From a checkpoint of a small mixture-of-experts model trained on Wikipedia: 11 layers.
Below are experts of layer 6 (counted from 0) of a mixture-of-experts language model. Rows are named router (the router's row for the expert) and show model dimensions 0-255. Each number is 128 + 24 x the weight over its row's rms, rounded and kept within 0 to 255. Numbers have three digits each.
After each expert's rows: "gets" lists some tokens that make up at least twice as much of what it gets as of all text; "comes after" lists some tokens at least twice as common just before its tokens as in all text. This comes from a sample of Wikipedia text that the model never trained on. Tokens count by the router's weight.

# expert 3
router:131107097120122154144119125134195127136124120156115132119125126130165117118079092080105139116109104112172098086149103093116115133170144113106102139144162127122170091163141115143117100102143150132174141102171105107098128083107105145182125125136141184124138117156089155131150100134156109154093126136108094131106118113105165114158148101107162098111172120138072132141112162150144116134133134099099136111101110106148102156145149101138138122139168140119147107166130108134098170110106101146161102118129137142178139127146092134172092099105144144098096130141123118136122118116112199118144134151114156116103139122102133093119170129105181130101103114107107127120120164159106134149168106109114114115128127142154127113159111120111160168151164116131090122155127118176132171103138134
gets: ": ", "- ", "\n", "″", "′", "\n\n"
comes after: "- ", "\n", ": ", "\n\n", "″", "′"

# expert 13
router:113115165104099143096160147141107135126107128157119105068135113118137112109115123146137112130146121111083147129123110129117146130082116161091136127084126110121171151098126150116115149067141132110139101152165167123153113169160099112150141128118102131132095111104130131129132111080164161136127133141182162114132119138143115119129092116097167132160089142113118151098100109139134155141118127162108123099137174108103146180157142176106202097158109129104076135176111130135124154153138085130147159159117114129134138141102139098113117138102145112114155137136161134117131103115143140146157086127111190144142082165151187169105145150140123095115148206117135163118122099116135113139158124125136109137101129095107106161097141118114124100134098098105127102111118147110135109147135116
gets: "-", "–", "6", "Al", "3", "4"
comes after: "-", "–", "1", "0", "2", "6"

# expert 10
router:120147140112109094118098102146088135141196137165161149130097142112141109144133185099120090123163125166140141151112141089139145100063097130120139113117172092095141084152111142114151148164142116124112098148152102144158119120177152145096120176130147138099096115126143100125140134125151127139141124108146156150116130117106169132106086145166114094142136131133128147080129104133112165131152103137141137151139125112175113138163139152128104089105120153123097113110153127146153097134105122114095096132120149125100144130104115145139135121125104117147088150141122127076119134137102121117149106171160159088113075111120131113128130152141160138131147090156148145138123133165126119120135153095116135099134158155128139151132169089162095107116084172091072140094114097158090129180149166
gets: "2 ", "1 ", "3 ", "5 ", "4 ", "6 "
comes after: "| ", ".", "–", ",", "201", ":"

# expert 2
router:138166099137150128115133144093102129142183138141108158160121133130114135152138119135121163130130124180134171140080140151160088149150133089125165093122171103095149130122150121129101123094136132139107101124076117103132152153162147100121110123134162157166122118070108138139145107102095105120095155119160145116120074154089104163134097104158172082093149135096135127127105118118094145111103110131088119116102115154124107145131151136148103135095131120084094128102129164144112134135113182112098169147143157126142144122102149091112147155116117101130111109129132110166133168118139094130134153081150152120117141146094190129147129107139132110117120168161110089143166157160132171129113113156163142147135134146146098115123100098150128125161132168098145148156095115139108102179101122
gets: "| ", " ", "October ", "190", "== ", "189"
comes after: "\n", " ", ") ", "0 ", "3 ", "1 "

# expert 0
router:178163103157129117077085135140122123131137123136119141153157125133135140119151173090143082094153107133124126173116123118120121134116133141119119175096112156063117112077179134149106183153129121142146093140110136085159113179123131131166137163102151135142080154182177172081123083105135122145163135134133114139135115170106118101170109138110125145128139122092084145191118107118137153135112093112128096141106112110164127120116140144136114142129129136148103146137142123132122173150099102138134126139082169121104111151138142132158162092129124153145133150138130112126120168079116083114151113114093146147121140136165139133115138133137114113128134114082084126151112129160117148102122130117142148093107172070122105123139153116149112120124139142118142115119164104114101110171090093
gets: ".", ") ", "(", ")", "1", "0"
comes after: "(", ".", "200", "199", "/ ", "/"

# expert 20
router:150126115137110179122107151083160143172092149110108131191154111102144085135110110151104135180097109128119109138141152086106087136167120123142133100113120120125160132138108151153150096151142169115101121118118143145162131113130114109097133099112092082117139087177159134144123124135160147114088107097159121141135152161112121079128134093153120073143144144109124110117153125142115109121127147129122133167164186174150162137135122132107110107120112126118115139136141118162106136142103122126099120125094123128097092173151103125126138167149139125150070124078134154123167131121104133157143120113136139132113137070091167133135136120122080112151112143137099124095137185137131137101142116102119165133114151154180142107165128119104180144118128134143094153096141150159106117169125172
gets: "in ", "the ", "an ", "a ", "of ", ", "
comes after: "in ", "of ", "at ", "for ", "from ", "to "

# expert 1
router:127125121138117123146131121108158151154110126142141091132129158158116095157132113100148123101145116105150150128120110145135094145152113117097126120118122169107141114181131094130058111104137111160132103082134147118143177140158154125117104118087143119163091118112114162115141143112147169122106111142143103128160141082095116140101096110179139127197146118122124128173113130192105126125140110119121129122140127109143093136155164113108158137094112147155110091138123111113124142163110134121095129118142128140139124139138063091176120137117136162100132105136112104106117187146101154143155102123132157119138126095105132104183128173098131131148115108132126139142126119128099177102088135176192162095118147174076120127169091104108107098146143109149134104127152144113152144093101136
gets: "201", "200", "199", "202", "(", "197"
comes after: "(", ", ", ": ", "- ", "in ", "born "

# expert 23
router:100097096149159131144101178099114136147113084123117095138165112144115107138140096134106132115142114114111084125111120106123205140109110102112118128139131088090109137111157130126172150102086156150099128171100152107078128117133117103150156136106167130145142133161124101138099128190091127131146143136129144109105104133147146184111152171123160123099121123133149108148104088153137131115113125130129118141116136108124125127117138151148141130143132158154137163112159117175173165131108164105151146119117151107095150122139130126145078103141121150152106148142099139135136108154089091120137098103151123106122117144180124148105136140137145108112111103139172130136114113089169152144127145135140150165140123130150113088082172095102185124143143165098198105132116096129101182127090115
gets: "\n", "==", "\n\n", "| ", "===", "|"
comes after: "==", "===", "|", "\n\n", "\n", "."

# expert 22
router:139109113092115163121104088087105094146093084105120101109109119082131137171132094117106150108144133128122101113108134085116087127106126127120144134143161081121138135118108149147108119096153144113164130162106119103113163091166157099149107159139129139142181159150102147148090135169154126110157102145138168121134103117107132128149158112140163091078159149148115116159080137175154146169097122151086092134120131101101113136153142133171174127135147119097110121165143102154122156099140092109152143104125138151155112164190117116151094158157122161123127110156108093134130124165154094138154126123096126091120106130135131149151139110140183156121140096144108159137120104158093111135143150108134123164142131109144139140140129126073141160156106157139135127123099115118128154082117102
gets: "\n", "- ", "\n\n", "; ", ": ", "= "
comes after: "\n", "|", ".", ")", "=", ";"